{"d_expert": 32, "moe_layers": [2, 3, 4, 5, 6, 7, 8], "n_groups": 8, "lr": 0.00956, "beta1": 0.95, "batch_tokens": [65536, 131072, 262144, 524288], "seq_len": 256, "dataset": "wikipedia_en"}
Below are experts of layer 3 (counted from 0) of a mixture-of-experts language model. Rows are named router (the router's row for the expert), down (a neuron's output weights, with its number) and show model dimensions 0-95. Each number is 128 + 24 x the weight over its row's rms, rounded and kept within 0 to 255. Numbers have three digits each.
After each expert's rows: a language model's description of what the expert responds to. This comes from a sample of Wikipedia text that the model never trained on.

# expert 41
router:112163084199134121174137111112066081117138133132150138193111110140138150141121126133144119098107104146109115100133110106081119135119161099103121094135116097127138156099147070155180116132111121120130124154140144133140146111151151133153150123110138157114157163112125130161127116114109142131
down0:113159136138117136073118126143172123131119122143134124134158081126147139127142115131112129139099139132129117129065086129107131137122112088150148106126163129158078121122084161087180128127122128129100165155116122179097151127097109098119162130124105137133143081166114144073086113112131119128
down1:111145163108106127147133137141095147101120133184150116162096129114110152144114154117123114123115129133118088077132109133141066105100107142099077176094114159142159091113173128142128120128152132076090111165147142112128139168123111111133144123146120121110143152125085161144135128125093121162
down2:141117160145103160153149116081092115099148158116178154124077108119166140125144125124091117147081142157101108128130101102149138125103139118151151168183127154126136115139129116099136145132110119147113118176076143106111117157108138133127080140148147099122145074141119139152110125146096162125
down3:150120145133077056095147097103143142132157119173175156130129102139109135120103172095125112137155167153117145137134082131126105138097161098118101141111133101109143132118117095157129145128126190109115121115114130142156130164149107091108091115103107124143158107117122117135126127098117169095
down4:145173150127148100129093090139104137134125145117142092117118156132171129158104157146122146127133139139092132180143071122140094136137099114110133130098159143072153114140106117131150093133114140114200143093122111156148120130191127184112134111117156110141135153103129146153135105121118141135
down5:124140140149135147108145147076112182112117093076127163164138117142124129138172188128118105132141101098125150089139132111095099095141094107083139128147151111125161142123091120113129160128127111090100123129132137089173137163145131125135148122095146126114147109097124165122082138148097146153
down6:151103121089154120155122096166116159142161122134116134093137119168138076132164119100131139087143079094088132106138163128162111164079164088128159124145131140122108159124130141114128110132146107184109095156117120113143156166096154163104112141136119137133118126116144142089132135123146144164
down7:080086112114093108182123141106116141121117112147165146177111163139120171117129125127129150109119098090137185092120134116166130138145176145154127146127127126152143109113137159150137123148121083106117060111148097112125105160090108120138118113129171116095124140085111128145119114120148136134
down8:108130131093091147146171128104138118124120166194133122146107100151158118126101075115130158138160112110123070107130121115128130123134162107142136185119117138142140127136109176100147114131136138159103096162125099107153165161130120151108134138143135142112174147139155146119156069133097124147
down9:098115106104118104129117084141179145090146171120164111126178115156129110107139129113075094071158126110141162127130122071151126115123108149160132123159153100102109148133125173099132072104128129140099112122111129132137126135116147154126113105118145184099149143124116115134141141095131155144
down10:095105106114146144117094080137118133120100096097107117131135121120123122139106184115122112129089106098156137156148126172138066138147139118110147103187121092157081112153091153114093142138136125129087128153121146143095152143106157094115147122106125113143163107178129099118109117106138111127
down11:110126058124088116119100085164167141074121173121149127151140137142121125168149124111136115096152093136088127138118117138101128163104137107113130130125133131101127149165115136087116066153105129118168120082133150125126130165108093151084137119101136106106114122117112134127100094118137161134
down12:101156154131149126133052100163146128098136121109088110123162147104159128110136160173110121119111081123119166112186129145132116123135108167194158136136099164111134135153167058120130118150110123132122120147142119093118132100137113138138119142102150140105136107098122135124105122134134122110
down13:139126106155148122158202120155118092105126128098104173124123135115124106110099122129105151101118136121140187125153115119107148122148167138151132103160110149150118166118132179126165151110135151153107106105113117157111105129103098137129107111168094106144107183133166149160163125126100130101
down14:135120123141097131106098147171128125142128123139165153103146137168146148112146124135154147078115131119109123168142150140136158086112157101127155144165133089143087142141123148110142133078135163146143112196115132123119186123136144166116075139133128151154120095114132163119097136131172122098
down15:135120095160122125129164153090141170111164100126179140156140121155179163092109082124150121095110105102112176129128135118113123112126127115121129125163136087157140159122130164136123096138126180107106097105089121101089135153152107071125107153144118118119150136119154130168105128114138130123
What it handles: Pronouns and relatives. Subject pronouns it, they and relatives which, that, who starting clauses after commas or periods, plus nouns like station, company.

# expert 57
router:140193181139086129113113137133169158112152176127139103077083155134133145107125116120084087123129116104126102128184120100136116079143126145152143138137124146116107148150153122135117158139092120142108082120101123125128149093126118113111101097118111167150115119104111112140123119114177145111
down0:129163158150164150148147132107166109169071132139152143095140147112149146123108128093102101136087165139141105170101102140103123124115086112138106149102142177149122116122117144148126148125131144113159123113135116129126117173104126049160153089121139120127159103150167149124117152138150117146
down1:087104144126114175148127076092137145106127130139119126160113182082117143168106166113129139130107104123113106126126137112096118137138135164080106174100145122109133158159170135129095087143146107114132187120134111118133146123135118098113152115165168101120163099167123131150151127107133141115
down2:121140129078080104110158141132124111129091118116091093141092127121130123115147135148075112092157138113096152093175092157111127096111138147110146124080090114106184090121127131122136116104103142126125100114120073104168131132132115098110152114117167134138142148158116147130110145165115146107
down3:160118120145074118108080141157138099137159119160137137163152154130117141148147172108148137130113100157140098136126098122148132126086146106136138117098106109131142162117123106126151185120133140143144166163113080121103164091112131095163149131173125160117090107171083144099140144142129124146
down4:157125079122126181149112155116164113165164134155126160135173148123109125152116167148115133157136136119166137146079133134084129120111161164119164121136135105118122124113111136087137103157099146143149107110106121120143146104137157174087114112140132134121151150093151139127203126098126114146
down5:153137129138123119053150155139143123095139146124114126134127097126118153100185152123127123121152117136149156132132100114108114142129175092108159136122113106136112150127114118130119141135180114137164152092136177115117124144098125054110147162152097145155157139167123144095117129103182154131
down6:087084088149173147176159126098117120130132141121129135141127112119111139128095123152119094182136138126110107151110135106122120162196120120203126114129148114118102116116100123121115114114128128133107130110135127111095103088107175108152147090112111109143142099131139120172183144143149135144
down7:137151096118121100101123118130179118147094124156136136111086126059137097108148163129113093091132129129165117158106166152094113144108070135127137135150124154107119160096112089095138157094114143142111135149148104152102169152088144088145119105114130109152154137121131129156165116117113126123
down8:141117162157130154131097079092132112144155168147118162137135112129119087169145158110118147101130107136134090115129070126147106152065157115141110149120133084116140148140123125089124110097161119146156146155108102088138163127165137105105148139120132139106081145135109108159141122113088155131
down9:139136135173129119115145139122125110119107131116134105133076111166130134106124136142114169123107110103123149124174177149103145128122112120091136114112147124101128114138108132096198123160120122147102138107198100097095112173082101109121104168122134139155115081135107154112113109128126140081
down10:125134093120126138093124091155120112110129083142101128147100133150156130105113099089100119121136123093139100140141140132086152107159148126139095137125152106113122132089101168102137191119091172122155126062118134132146183158124151096090097135173102133147112143112127112148146131123140110137
down11:138128124093171124105131159124140151131115152080154150138118145140115125133092146117086088144129131128122180103084130150146095158189131099129112135135144128138094121118172135149101165104105123150135125120107133127091154116131126133141083140124100073151106089137109147101086102109099097157
down12:146111121117134159135133086149092122077120151168117161163126144120109111168113159117085116139134117111133153139143139087152160118120153149161126110106129122124172136139130109144086076150144151092127134099137146157145088143140105137144138109148163160117105118098118100141061136084130092116
down13:152136135137072119143171143143114112147152186108132092146139123176122099133130153157097141118126129110109111106139110118151187088092135152124152112115121091139146099133142110132160181129130129132124082125105117095125155119123092142094082114117088154124163164125140139146129150176143123132
down14:121122115119127157087088132160135095119152119154173137113099111114120135105082126107123139145110139116144127116163163133151100099087153110104099135130136127135092142191095082174159148122091129110111120156141144107132122127113090110151116170129137136111119092128173141106131086166117159099
down15:146109102136102061108133116125073118093107134095091131165102119124128141098102147134129081134158160147111128101154134181151143159102124106124103143136081132127159124149109120109101134122107115115127150158129089101162162125122094106156129145080131094117125107134184142130138107139112113151
What it handles: Numeric table punctuation. Percent signs, closing parentheses, decimal points and pipes right after digits in statistics, climate and census tables, such as 24.8%, (40.6).

# expert 61
router:129126096168141119134153150069107077127126115138144143175121076155118082085121116110108114088145178157156144157112130130138131115148158094136117115148127100094117109097112102167184138107121153133111111104099114137161098119174094134130130120145166125128141128108137129118157120121117131100
down0:153121099128127076087142109123163138106142165090139093141167143147170131128132117167115150099118136143105142093121123129101125089114140140143121110147110100110167162115089139097088129136121130142102117141148103135155113115120113142131095118168110153114181165066093093096118131155120108117
down1:163104129132158182149132132141140129156138144117132160113134122113132131108106109105121133125139134159138130156128105140152152161144116136175115098116122096163156146153111122101153117109091104155109165122108151161127077165154159102159079107133108098104133138171138127064101124121096098085
down2:142157113105088078107122093101133107147124154075124091137127112159136137096129139147096159083099084087110101158135108168081125092136135164142117142134109098120078104125148132151130127156106109106163143131102135094140156150159115154137131120159126161161124165128141108137127131127151116108
down3:163124083125120129124160140138144165136129112150133123077107144082116152140103125160154113167141118120143140096151152160150139098113084153106133138124122103152143130164140161122113163129140123108144119058167144153165069140133165136115131128108133159148131137117119133109139112106121130201
down4:148160111172112093093123121106135128127111125117074132112124136114123112118130160138148157124126132153141149113097141105117124175120105130120166152116139120132116087082105179105116141140099186128098071101130100105164156148101102139094111115100115126137084178110141103121106091121134146109
down5:117110112138134108104154140144171116113153122124157101144157133135117140161165115159064111154118118106123115083155156126134123158144142141156086193142097135116099164131085131124111117147139155154152088092093127106128165093106097113088094115148137130134175142135150131137125160109131139127
down6:152127144150134144131106131098110089098155130122135141141118122157113128116109138130132146147094127070119166142161096148125126092137111145132132114137127139110160122171162154136162098113101099123146100099110115082121132129176113110096124092090153113152095079155170128167120128191106104104
down7:131126119154119142139131110132126126094151138125174098115118123136119172136104122154132144105120144100169166181160143143115133115185131108100118103109159128152109128145145154166156125140087127115094094129104145115122143146155099135118149161129160081059109133098071126099166145113124137121
down8:136131110081091181141109103093122144150165100151108126136113150094121122167109117141117145115125101097150104107166119101135136153119148151094142161134120103099117072094159126138110123109122072120145080128126145141129155129131142115077118095111161148115131144104119121138165159161175145144
down9:152140151148106121105118167149102115136166141162128140156140155135143119130143154114153113165129102115111111157155126094096152166147144170159100079153148106095143151097141106139149158160111086160128096144093107091159153118134167147127130146122184112147131146145150104101114144145092110115
down10:157088152123127143144127135160089138119142130104117142124140138110158131144115142130163118153159105108089117135155148076139165130094156146157128129123085126130166107083110139126125114134121134137143093115107094097109120130147140104161105094147184121096136091134133136131076169146193164133
down11:157122129099117159081109159098153132174145145156142156114124121148150155118135099138140152122129151124164112154136115101099188086156157117168103104175134122140153148103123115111143122120149129121090126159112123137112110100083086144139146159104144145146125107125147103106123071096152155098
down12:085096125154168135133151097130129121134132090160119144087185168113130120091129161133101149124124124116069142146113120149152121171120114109157190145141141160117112126108110130102125142148137112162129165120116149137128120091097111160118145115145098165100090148146145150086131085107142118129
down13:128141082137151111141105108119144159105123106129142150132160116165103157124138138152135082152153166154112101077118152144142106115129145145136132113142133107177097156112114170109148134138146125151127120143140149101112108147097066080135137119149119122102129137089084126117118135111108087202
down14:124073119077106127124102124106112121114127184145132129124100148168130146134129124169115153161144142147128166137127162104094114112152070120133124137133121145168103142142139150111151132096145186083143119157145094138137115135134118170133166103146100089138136120123156101110165131088097147145
down15:132083120120121117136160099112144110139171179130120118119076123195164107100153156156096136138126110117132126121139069170118113086132119121159099086135151168167117103119148141123125109128129140137151117138102129113167149133149086108141158128127153144128127097160093126129126114097115153088
What it handles: Auxiliaries and adverbs. Copulas and auxiliaries such as was, is, been, would, and -ly adverb endings, such as arguably, presumably, specifically.

# expert 44
router:113130119118108135167144108145136119107172155138120108122102147151092158132125153164151119119133077113101103103169169099153139104092147098119169134123116112126148168126101149118130109134092131183101080101120125136144092123108110165108111104155097132147152099100087136096123102107162131116
down0:107158125142113153136151140145138148112114117119102124142157113167157136094136132129161125149094123092081096083141170142147150146130099109126139125104143164125106136111164154088098127119126097105095101140102153123112095093123106120122090126145191121112124097117137152132139153163089078083
down1:125070173092141112162150128095164103084160094119135126139133107129155124105135154167114144130118097103124130134147136106177137171116095103122082110129143137100133153144149108148133117117114120117110109109132123102129137063118089095113093122148114114130126113142113116181109180133161108110
down2:173144150134081179127122134165128113159101150153121148153099107119174101156126121157158169150085165173121103105087096117122094138140087111100143151102123145085128124105113129090117108175116119134139122131108137119112144101126140099153119121107117091106096115132161111137139132134110112092
down3:097166094116123113126144129124166134095120152119165150114133079102137158142100120121105171143136121104115129129096109126115131128103159101107118128121075097149137173139158193096071130156118114121120100126128163113157144121132156139121114132134128099130147118129170134136100147160056132142
down4:163106155128116133111176103161137144103067121160110115129117128134179100120092164127094116156131110117095130131124112132125077128149135161112125109131112084145093158117134137137131140134112097137154131111110103154116152137079141158145187109092089150112170129155114151145139155153150144103
down5:104099149120093096136116092122129127169125107135083159107185085122169141107130111148113137166132132125112128121103159156146140105093089148170141134100103111122113191107160142138153094094171158125163131155103132106098116132120117117165140145145153101145140101132150139160135127148101129135
down6:131091150184117121088072112104151160091128151155087115111118145126125124111150124111129131111127097125122143116133155140140133108095112077150103077093093145124137126128161136112136155141114168135090124099155104116128141163101111108160125135151103115134172129099087139100127117079165131153
down7:102143148174092164165143124102115188103147134108140151121120161164094150108154154172158148146117138167105107117114174123150140144107127143107102084119123133078143103148118160115121112096110121136131127116128095144124124119136137109166126120120124124084141108157145067137093143126097157105
down8:149101114126155074140147120103131133162108091118122162082100098119095094068114118142126151083150136127124110114150181108136207111119114143128100106156113133127121125131110129125176113105111132123123119112133105153112115164136168135149140110121103149095121112158173107117120104152107138148
down9:141132153143126117129099154143141113136121113113117098114195130093170116129146133100131064150142088132133137138111159168130092152156184092155152136154125149141089120128113075102110147116135170140155115145109150139118105137108145101120158143122145155112115144148136145085186119137128142158
down10:115119144063091108165146124130132132116106154132130145103123118122139125083143134112121120133136124129091154131117146097145102141127084125126136130134129137110101116125147135098127141115125146128102150144098128195100198125160129152149150126108137143145149143059132113166174146120169194123
down11:115149098134110152100153092128165138118091170116164158135137108124080155104151128146112147106109133119146062077147105108096143127170103135121127155159163132110113115129139153153122156127128088130147157100160092162159169105116092123135156131135129142114136149080113143154112125124150138103
down12:136154129132101096098152129091140139147103106144129149111164188145071140123134130086142137120119139117139122071133154119158112135116096112161113127128146132104115108108092175102156132093089127159109129119135114161145167153129143112107108171148120158120119151112168098128112129063122119104
down13:122113136163155146124122135139100178134152080142153130127099099100095152150162165142104144168067124147173173127129087084127123116143098128103100113158099123113147145103116140123123165155121135141127109107125129139167108116132117138140121170122106120150112076127135137156106126146089103084
down14:106114115137136205154150149135125143147116118118119143099119115118144127082156144099147157171110082141119144122134102175135109125121108121107117193099159150118175130121121150106112130139173142145160122126130150112131112109114180174139116084132156115150121138161128125165093122147100153145
down15:118155155124131146149152117118141174159112123131110134170091132149134145168133111115165148145111144139084081109133167143126127107118116120141141162065138123114141140129108157135088131137126110111154143108114206119109090116150123175121088139152109125110099121118154169139071127149117108133
What it handles: Year endings in tables. Second half of four-digit years after 19 or 20 in date ranges and table cells, such as 1994–2005, 2001–2009; also closing parentheses, percent signs, Attendance.

# expert 3
router:100158098132125141150120126135132124127110089141090129136113103100141142114094120161162152125089175087150110093132153119116120170128070153097117140161160165133129141097103136142137112106165122082138139132112143174142104135175126119161118142127097102157115140137137124078095108158092108131
down0:128137178103114116127098050169135131097153099137134153156160159126112137086116137135136115115135151167108101144165156082148123079137121134171107096169108110102153121148123171122115165135091110112155109140111126100148123137093130120118124132101103116099123114086141119136145106105112130121
down1:166121139123117134107101146137118152167139145160132152108116120146147105123134093160131087136139108187105112170138142098124136118111114129182111140185126139122139132126156106137102145093161182071109062098125127114114144134131145144165164118095156122143148132114108115102138147120114093120
down2:121077092146153110137108090137118107156162149100156107108138104119133122152135088146112147079145150131117117123155150089134116125136122141184110127141135086091140090149119102125150127094134114175119117098099138133111137102101112141115139094132140141129156189149136067143104122106126127173
down3:129171091116118137123131148154156112127086150147163114101156123110144137134106135104115130123135114119101081099092108087137138132097063109123162148140147146114146132103109089150123128169099117162106175090127114142155131088148117133129124155115097118101153177095139096136151145090153111147
down4:125164143161164091142136111175084131105091103092128115136162094144129089143128114144099128178107082120143146146122082153151085101140133142105149123136141113140118115172111144135179092082112114151150142149126139084127122112107124094103135144113169148140133134132116120122076121142127135116
down5:129119124100179109127151118145105181155086093107141087126082146151105137119115117097113139137109112109146126106108139109111112133129134138116151111155074109099095142138124120113095176144098150158133139150131121139112138138121145124110120069119141137142090210141104134096117098140167143133
down6:145130124120141140126101097101159135131094091122094146135126150099129144132144089122139081071135169159141166108129070105118070138111143122156089153090165167148152152132109127109136125155103099100141125108119135113108141145111153135170083087108128133115122114114131136150160146120109162130
down7:132124120126095094131081137125133115127184135148098094096155131190141128127137141169107122136152073131107109165134133111168136120165137131157134136128122133137161102142125085126132125134192138136146145075114092082153119145128094136073128137091134158133132128143124111101151124120106102109
down8:106126121137082155111118149117099142111141141170126112128108160105140156171160108103121173148155108143115132131103101128133182155112128162137091176121106120111131127158108115154106173120113098120152118132126149152147111163104171100125126153175137093136154109176104165126138085109137150150
down9:153128132150111138111150087115155147127159156155141118105158165147145129103151147067122101165165157148129111118112101126097086103083140102157131128111151171079116139109145175112155149127146100118127146110087130110140156120082152124135111135113108130116157105151134095105160125120099152098
down10:127165156115137102070115134142106158110120118121109090112148153149108156142121135106090135103114106124120173138147111075140157107135121148130154115151131145110165106097114136134096144102131130123087113078087137132117111157137130072130100110158156123094159108107122142159113087172161120098
down11:138132117133083101109146153124169088142137116131120123141088138130125162120142183151158131146143123123089145103116141113124134166144131148162148122118097063171103147159100164116138157138118126151094088083098085156102134119126092121148145106108118113146105144156120146067119147128126137142
down12:165108110145134162113143137126118144123181141135101081096117148158124102122092161122151158108133126140134144150096144108091115108103144103116157105125133154137123070122108076119113115136113111125120134104157140081184125166097144151114142122137079157090137135132127110090163127113104101091
down13:128143083140119125139163155111150129158139129072107121133128140089134130111107104136107133176128144073130155143102095180134126115090150110100136132139090144133136130155115106126121149103161133135131118165128114166157093098141140183171108138107161136139133117128165151132095137151181098158
down14:110121113134113132086105118109124187118159090117114127096137127099122078110172121136121128109132118150128119160115107112098132145108116099134129145115140098125081113135091159105158115178086137133161128141170117116137196144149146127145103128147176152102106155155084124151125094105109140135
down15:126148116120130155143152142134112092126126084120115130121160128107135177143138104195133138076153126100146110145159125155134167137154120113150130143148121182138126166132134126143166136113165116119130120151147161119142115086137139147079118152163133146097166155115129134155149155198118109162
What it handles: Capital and word-start pieces. Word-initial pieces and single capital letters beginning names or words, often after a parenthesis or heading, such as act(ing), D(NC), Á(ngel).

# expert 1
router:105069111145096128146151123107144150143129072121085137106099115150111112152158142124111084137101119110137138103152149114161136133145093135116126151186167136137112121087137143109099116152105145118113090129106136158143096125113121124124171172179064107157127115142112131133102115147150126145
down0:121133161139162089102130136104157134126122156098162140111120112129088109144163105112183178148130135113094125145114120140153111126113166133135132163096096137148135178115133091133089182150145093122108132113098097132139102154124120112127158105142165124149112133130070151137173108110104103139
down1:118162117112120143113095125140137159147160079121117176102121172120080160167110124106110116109122136162144159138134110101104120113107113095133104124173112120131151084152107129162099128149148124114135143162140112147158119150110127139190085060085128127117115125135130121125120116106091101135
down2:136122096088091104165127121111154121076107168113094096122120094161163104097135118105151184142070091128099145141134119141151123133116139120125131146112162110138121139136095155179106123154106098098122156098121113106150089121120118143123148107081128151139115112147124113130100146163121117171
down3:156119114117145146128111159136159119115115100132145137130167104133082128141129120113080127109147137164159152180170087116127124117122091112107139117110154094102114127093133082096124139154115109141131127113133155108168087098123170066142181149100100102122157132116144126111099113094150128144
down4:125130126105153122134127124112168157132171141127172152149155140177102120151111076122133116152074144112120119142124135114158131130166130168150084139133143122178108172119131145122121113149165177133080130093132093103166133152113107166146122146157167108127137134089138134106096151136137112149
down5:147119172124160143111176087119148091106095191125126142128083103131161100130146101135106151111133098139131117098132093148110142154086115105124129145100152116102163117148104131094068120078143121140188145109161126134173151139115141129091112115123106136142120147146113137141140125111138120128
down6:091129127135137090131178090143110132142118133111193146156108144132139124095110151141105112101130138103126123140150117130136139151064130115149127158200134100098134102081080121140159140088167120122166116134124140137150092173122131122133124103126146110153148155152130119119097152162105142130
down7:108108112140149113134108174144137172118115108089140130100106107103147140093100103116121148164090126101161162152105128108104137131163114135124130159081152096133143145146118076157177104104124110096135154121110135112104134091099091115158122087168126123160126145124116102128145119169111169105
down8:124122157121137154101149137148148146155126081139115124117150095164140103095060132103128110151117141154158111123130092149115083114134115160154122132117118146157132169155167125168169142159129126146140133152121129111144084116174109097136094114161135124094090138144112167161084113141125155138
down9:160099094125153139146134144130176164110134115074124159099098134088144120121171139162106149140181120175155123144113124101121136123132121129144114106096132140142130132118132084111105129135146147147105167094106180170122176125125141144102189137121128138135128125106126119125177157098147119103
down10:183127128131154128095125139111145099103104113095129110143155084131115137133149154163116094091128082125103106145155130116114135068116136108107167145113122123145114101143091087134115132133155158111104124088168148114162119153097114115138123109134145152119069110129124132109103058130141115099
down11:120096090149140124111141135094138181130056098140146165112136143121190104119156138132135108096110129101122108103115106168153093125113140125092136156129119107133107105122110144145081117110133155124091125126130128129131137139122120133070164087133121165155131113114131081161122109097149155158
down12:093132060122135137111163078147099137146117124106133099119118088136150155089103170098122126136124111138141109103130128107129151167122170112139128122119137112122077107147084151084113099104134116116126179155105131111159124115114113149164144126113152174111121139145141118075178122137131146113
down13:104139113171144130144138102144121109098127128118169137141139103143113118156110190120141095109093115102099158148113112141119150209121132108130127117095161144164175151156130138086130099096073138135087109123162152125162101119153125132123111124104107146121114134138147103144082117106139151127
down14:104152162174178113152161114157089161132128123174148119153110132121081138118145178126134103136130122110115150081144140116107126160144129110130124142091075154132107138132120102136110142116123149117128146116145127135114136111122149119145105180157146138095123140136095110093113118172073160076
down15:112106137142172098102101089099098106133135105191142134114137147132143139130108084121113140109122129115137100110129141136132154149116153130164126088165139167136124117079151110125135100144165095180087104116152137136127165101105130147112124088117185137085117134137126128126169132090114152100
What it handles: Capitalized word openers. Opening pieces of capitalized words and phrases like On, As, In, Out, Los, TV, in titles, headings and table cells.

# expert 63
router:144151106089145112121141099135139126113102123152112123119128142146152143156129121125128148094105137132159122156110137088108133104121143126147178126106156180112081127150092122090157087120089148150113142147096161142149154145112121124079139197171140120133095150133091110173144106109107148146
down0:114100098091101148105114153101171161144108113120134132132149119138153107127154158154154091086139155131155099109120159144122175095144141096150151114102100105098115098146092141110099110136106146103108147155160156155158156155145158150147137143111102113160104106150155103100097154158101148123
down1:132165157106113108086139095103108132141126110097186157151095141106150138141147132118060115141123116125099155099158147132097117145094135117144120122120123149154129138180138142161116140116121091127164121163111109148142131113139131113158109102115115196134148092146109115100104178153147131157
down2:112099120115133108112121082129127153095121159119168099154095150169150157111123150142062109138125121119127156168134150097112120095141142088125128148156071128111096111101117106119121109134123185136107131110102137148183140120124112139105107133115167159144125127128151124109115107158146186105
down3:118112091125117116110103087157117145104114139127148128104118130128157119069176133089173117147081136099135111154133139090105104144094132092094100133095090150103096118113138148112170083155162149120111074129132109105122157157154109130139156118086115153129129120107133089142145120128141127134
down4:148117165166099127147106165136135090153174151136098095092133157121121113149132136125157170096111108100178127136173162086091155165097128100148128127106125120118124135123106130108163133112143151168147127134132114119125154134109125132128118132178080118121148107100163104097132119123176126089
down5:152105106111144139143141101135126137087106122112085128076169140132095155081124128104127127125157098123110152163154140135130110118166140109170116118132099091092174121110152102105103119113143148103108083157157127107173132126079135101120128116119129140109138148138177101123127104119185100113
down6:159105121129125136099160123132144181138155147156088097141127113103148171104133131121125095139163154144141120132099116104103149143133121156155127151152103170112172118113124135129125175135132119105163145149129143062154139161124140119065125198098128141145140121100086134149115127149106141127
down7:097109110118126120119156129104163095116118130148142165148151132123129104144127123141112108128086148112123079142130133100072141101124104160161120111158138112175130135170113140147127181102091143150157140163158105132147142119083142139138125086102139177114080155123125095154126141117148101174
down8:135147140154128175134106084144131125092129136110113157148146115074139153125111150113153121139124169140093103073153161103101120103157121150100117171114104151116119111138148156147107165121082131149140127134134112132147097139084161121146127096099165126096173110095137133155110104096159102127
down9:129104133150184138118154099110140140135155115181160157101140134150102120106143131088091111101148139121097153118140102107165125141155109128121082168118150118158139184134162122121149100128135107123070142131121138126162171114139117129146119098120100154090168120173132093143130103099127138142
down10:144175111124130125109108098139136132108133147134130109172120109110160108137115087079098097110118117124147108171070145158117133125120151108115099103122142142068138141112154151149146105149138169125093133141133128179109139161145105115100135123118154181172116113107165117129120160091106106105
down11:156121094085139078103157124146146144089158171127151128142165144126116132118149120129062092066168118119133166120128119105144124097112139139127114127178126149136146143121101153117125100098141183128119132134114124156128135129106115143144123131159146180112138168147120104114075126126127161149
down12:085118154123090116127119133136145122162113144137134154075108149140134091088112151113150102130185112116138150133131104126149109133099169140141146119165131101112163179150117128089127100109140097139138155130098108109163169149125130153158090127084126194106102125138132112144118148171112137133
down13:130131094149140159140079124164115131090136147169105129108105138138135096150142133134160110123125157096100154088145156088151155136096099139087132162110123096096183097103123138140113121171138116128146124101157155138153154156128153155110106104135138089124157134117129103092140115080104166132
down14:158076127111143075110143136141160102119116148102093121116151098102093160129122117148097127150106095124147144103106135128138108127104141124087086111104124098113124092094093133161120130098138142138139153152102112153122165065120176155113124107153162120116126120154135154150097134167112169134
down15:132130145110138133107115146079147180108148147143119136153166139109131102105114118111101129134088068114102125156152164155105092114182148123101158151070142151136129097123111138154129142125119137096113133129133141115078115117146109117116106127097139148102159136156093149111093145148182097115
What it handles: Commas and opening parentheses. Commas after words or clauses and opening parentheses, as in "Most recently,", "Halpern, Paul", plus States in United States.

# expert 7
router:150110142116111149105151132142151137131099099143117152148118130144122133136129119115124114135161103153114100173100126121137123099095145102174124172151124135133133125091060163095104183145144146118177087122153111116130121132116129189128098135145097171134154158108125109132095149105163172141
down0:119131062126141138067090126132129142106119136097126079072099101122135138138112126129139149106121113169124141132094080159155141143161127150135162111122142125079117145138131102131107158152147093150082092155121160123144127127141112090161097132125140095079146122140144133124108092137147113116
down1:124114107129155103135106106165147151100164142155140129135119111150145081165133149135177122140137111136095123132132174128138102107125138108086165157159123138108152116166141174092083105146123118082127157118107129121150101123113150148169155123116155092139164153109157134109142128083119111178
down2:144115090140102105118124157148127168138130139145154128153128127129102100162158118135131132152121122099115129143139102146174130118129137124173120109159165136131127144139078148128135146180146105138124178134166156105185067152141127160144108105155092119125125122075101099143145143135113099178
down3:154116089140098107085169106131114162144182088104115137162094080133122159101129118118142138129146180116143168168155108141137135085124127149143129104159135104126123127110163107132119124136111145122161108102132087178109164126132130123118104149139128119110115109180114146107076130104146114100
down4:173143091144116136134174146070122135186132147072108121126098088094108138173125158151115151135125131137127136123147105127129120137129135130137118091088125118144141084158123088151095123142139120106111100133117161122106157086167122093129119132080140136178106128151108126115151150124131121087
down5:125140132074131098131184163121157131135164127146163158115146137111063098131134120131131112099137133070170153107103131125132127110119112136162115129124143120114156131114083157112121128094145135092099109141096154157092150102111109164116129150136096155101145137128106071131091160138128109142
down6:096142122124127096148115142153104124117147174114081125134125127149175169123157126143130102131132139151150115108109083142111165110124144090167095125124158105126151177136133130167113133138143161129135091107119146141127082136082110116100180156112160100129145125162142133111179168158096115137
down7:130137121169116149111161174108113150149115143074086099136123115086156115167126128120137126113131084085139089131125132128110170150147121105159152143138142154116151098137131135111134140134129115104190102114118163093128114128113157084124108147095138111092137178140079120139099155141093111121
down8:109162118112134084158143087122150170092177135136107133148167136078139142117147111107114106084133126130138127142135167098098123178120153125135129160128117146113122129116156129101154198073101115094127125077108115118156123114127112115110135152136144098140106127125094156150168139136101130120
down9:159098138166105136109103082086168093114092134110135126133123085119148081103104142118151144132109126136116138154105143178101126115169145119146140117140110111130184171126117124151121087131132147139095121160126117176139108145135111138117151115126161150102150098143114105140102112130166188153
down10:143110135131087158165162098103119140101131105087082140093112120144100110091104115136145163173176101153147110123125156110128121124114121120093148160094104153142132108105147169142111133106105112116119162125109129084132101164136118117147110085094132126158110135131126152092161130080112112163
down11:125117106118165109147143120130126146149143132148135139097095143144111121126137136103115057124082157102161154145162116106128128115127138156097143113155118120117088136124155145117189092146101127189086092067140158122126132117115151099104142105145151139139122133114138128111142091075140153106
down12:148105129121151087144143152147103137123120183133122110099141132162118164154097128098129146137127150078144138140132149114106111124136125139130156076157145139121141138174090149139141121104121096098142139097156115121155073143167114130102163131143112137099166128149113184099129096083128079130
down13:131134146103112151095065136119140148138088120106124149136103076145134154134138151141088123157077165129125091099127111132110100089160129122134135136131155165131160120126121138130099161128132106085117155102126157112151123097147133126110118098129156111142143140107205093134128132154132070142
down14:148126081136137142153135102119139139091084131140157133132184096156124077126131121129154107137099140118152150145082157141139088122146111129151168109115143151160126126107121087140143143171137109155111155112148137130114133098169125124070149146150153095096105201141136109136138140148140134130
down15:138137129064132116131117146083102155162152161101116142113138146143158099093169116109102086165132118084095154150148164089120132152117106141107121117133128133163159174120155139145133057126126096145156138123115106149139093141125170145150131172143132113122108160132131146136129131102142129150
What it handles: Name-internal fragments. Early fragments of proper names and foreign words after a capital initial, such as H-ut-terer, K-re-ilick, Hong, von, Van.